Weights of a small mixture-of-experts language model, trained from scratch on English Wikipedia: 116M parameters, 3 picks a token.
Below are experts of layer 5 (counted from 0) of a mixture-of-experts language model. Rows are named down (a neuron's output weights, with its number) and show model dimensions 0-127. Each number is 128 + 24 x the weight over its row's rms, rounded and kept within 0 to 255. Numbers have three digits each.
Before each expert's rows: a language model's description of what the expert responds to. This comes from a sample of Wikipedia text that the model never trained on.

# expert 14
What it handles: Name-internal word pieces
down0:145116090156124109085122102141140133128128101142126147110137173108112111136141069146151085132108120088137152135100130117110171115146153110142115150101078161149099133092124082116121093091136129121173127159124126117108136152100103108105083116136119168085099099095152116126126145151110102128091088138107132119135109158142121134125109122154177115110120105160149120134137138161141105161151
down1:123167134113123185160128113154106109159135117091136137138148140101117185069093102144154094146150122131105099179139095115155116127111140141136143100144072096136140136114069135093132098115126100091102118133116106126113124142133137107144107135149133093088148110109119144129131121170128102124103114115134174109138156130142131157137132119159108123091138100080162107087148155104097135098136
down2:096121125112096130172164133107116115101182138135094105129160147104140109149104109147121096150112120125134142156116142103160188117115106139131137119104175171136135102109119126125097143176155079109128110146097160104182160136154134126128131137145157153116146127155078142110146139145140120119163123108075140113116132100106160146121118113141137125184189131124144125115086098118097130076089
down3:108130109123091144169076124184109111151109103123086163120083178098088148145106095133146167176130136097101134139147137145133086135145156086173097150105132084121101124131130132158148113173144142113092136105197124128121153136158155103146136129118089120127119140128095127139129132114149095097133121113094108140128094154158126120079138091135144168126134201127105140098101106137094176118088
down4:140145133160203094129157121165082091147135153148110131117118125129139157105122139130152103129094110132078157154139142143137128125110085105134117115118143154152138148160113096117092103201101162133191135109122119121145088140104152107168179133199137109152159078121140119149122110144132161133160148155100140113158120142125101149108137121136124124118146113081154161141125128160184145169090
down5:113091135120109131147146164105122123144110182100129128115168165145138165129132179121139118126139159132131104137139129128138111120101100129130126107158130127149104146139127111104109087132083142141102098085143094132077099114130125110105139110132109124115102110113108158118100155140099133115081128120121071098133096158094176136174085100107102114133159114109122139111104135157156111128139
down6:112145146118190141132179118123106174115110130176113121144170128134128146111145157152135145128121141100132116156148103141105111108150160118153121122097156087103117142108142108123190105141142112115073119140111072120124105133118107119160166137181153121096140146116125152156184139173077132094115111129160135096145121156153122162123141151115141099165114143102115128132131120128130145173159
down7:107123126130173117137077129103149170156119149132120106140118121139121137138157137147190113122133167148155127167158152111110114131143171110134109109135115137077122103117112093127130108084115137164090116140138146095155135125077132136115087136150143124104157181102142096128116108143118121112156128128096161129117127127135129173110129123149133105131111107143118189121134101059105099143123
down8:112131124159132139138071116115147078158118154115117123122142116117118123110167116171119155084115103119123148097152172153130145113126114141159135161107111123185118129125110120138084142126107170095129153159150159128145132120132086132082109104196133116104137168138180151106127169127096137117150144136143104135085122136120155084108129081145110159118100146131109159147115144115138133143107
down9:126113116125128175126133172150143166101146144129132160129149115157112147104147168144074137182100127151199126147122147086137165091126149100145137172154112136148139131116113146139131147127120127105150117122134144099119093131115121111088094131122138125131052141109143110106180126146150085165122167109125165160108120148113171095112138137135129139106119137148141132130156134111134111121133
down10:162091124125118090126109150107084126095108173184159109101150104141184119157120143115111130124094129151142110160141139164120110138100087118154109086091139139179122094140168122108165138147132111126123130131128128165133119144135129090087095144112151132061127123137141158110085118135141137139154144169102133062137173097159105116120098143105139113143119139141175145138094134137109118146133
down11:107167138097133139150075101143166134155118105104107133111149167161156155152095118084128143160090076146145158106122116108102158147178123092099126126157096095124121161111148108164131150149163106126154126142123125178124145158092081152123124117144111111143101143142136137132146063143124095145165130108074070130160157138136110122151135152132113154152102134145163107171122127130183157127125
down12:143098146146143193127125130164141125114097113122162117119083139101112107128124133105113130117129145068116148140111103145102161171127174159106145115108080135124116141100081116086136086130094120119121139075128112148136095146117104100119156135095146116078120155109137151160132126147140133155106172092105128146087141092131124099104141117110149125134113156139129119102129105152144107124141
down13:134066137123149177179138107159137146144110103127105095134136086148140115153143160113144107129158133089128108125110137114147127124109142089160141117115146135132131115159140125119147156082148106120126141133158103116139114175108086129109159135114154099144152149096112096136161114119111139139119142078123151130101122176172130104173129123107148096122111135141133174110128063149156131167084
down14:107098120180148126112123113142127128132164110177145104112157120139120106118151128125076124049115115141146147145123084143142190122122143132152140114140127117140098121133147169113134144107117123103141135099139121118155177146135087128119113137151102109141145125188110119112149126063092112137154172140099149130143156133162074126108130115100124137114129103121132125130129157148128114139158
down15:124118101143087112146144079141157116192167134175165138155139131147133132136140183127103106127130126154135111134180104133144128100078135115107121161121171127148150130110114107082118075145124157130140153124119096133114174085138121144152156119140136130139134130141125148149116117152131144170133115129124095168138070150133116183107080179157115083107120125141141114110088161117122114149076
down16:089125108092120123159107088140113124171116108117144149122152104096128127124123146128090161119134147095153152106136156134148103146129115105105128151125119159142115107178165099090143103133096124101164095126111130143159165136165131141127140101132127122150139106103114148089086146114158135162113122150093117150138146132100081116122146145138146147121150131106154099149127104131108147098155
down17:183142158114123141097116141127086138178108118162077172117109126092138144186078078162128135122157145146120136133117114109118091140176145109177069175114102139134133142101133133147129128154159136129141132089092167130116106080127093167116132143097133169115117114157140147133124094170136148137129097096127126110157116105116108146136147165161112086145109129101109107112102153097088137080122
down18:101109144169095133111148114088109159147154111107132122097125091144149157096132143131146093157177135156146125133129114105139104106113140129081101140120136109178134125106132138104139153124127125165150083135113085137090103101104149151113143149136088135106075084152113076135187112147122053119136157137137130123127157106130131134165153111130165188152145133156123126125138144128111123118163
down19:167140149092133122143078153156118162099110113157130133168096109144076089125143124126164121079125106151128133134123144114114099127131111133116167161078095157130099142152115135122133124139127149125138130160128148073119146163109131143121142117162143085070104155140149140172143148118113167114139146121114131134120146152137126191117139153169159073112096099150125135136128140085122130119120
down20:154112129103124121130135115121089108131141118120133120188109125113110124171068139128141117170119169085143122127161115137172121111156151142158142101133153152134135177128092169131167113132107166165113130131146117126125111100088122138136107138131146132140149116178159140126175147130168117109119120093126141153145154160141128102135145133123126168150129141170126144122112134112140136146114
down21:114119153108181108099161197172152137137108095124147139148143161133134115135081094151118148119131127171114136115106124127149104194131102105131174123131118117135185160172131089132166101123094175145172176129171148135179144156112175141141115075162097148114116158125144119152107094145098127126122101185120130114135107119163123121126139130087129140122116134109116126125097118137113109118141
down22:128095144147110134157139144166147152134122164145123132096108084134122121113163116117139139110106120087130108129162162099136143110113161155132125095141143180072110119158104119149123109121111090153132098168141151133130111123152124124103135108134128142136127109162123099145113167116143141120119122112120119133144138115110170140175107152117131102151120142139073124127141116117174133123125
down23:187131106144074113114108129132119129176167157093156127131126165115129136105112160128124130101164105183117110147115155122091099132123128138127101123158087148127097147144091136104148106133099168121141153122151163118150126131105132101119089150129134102127124129155114081171132104110103115120099094116147121180109173141092128099149146129164113120120145144078123132136126178147169113119132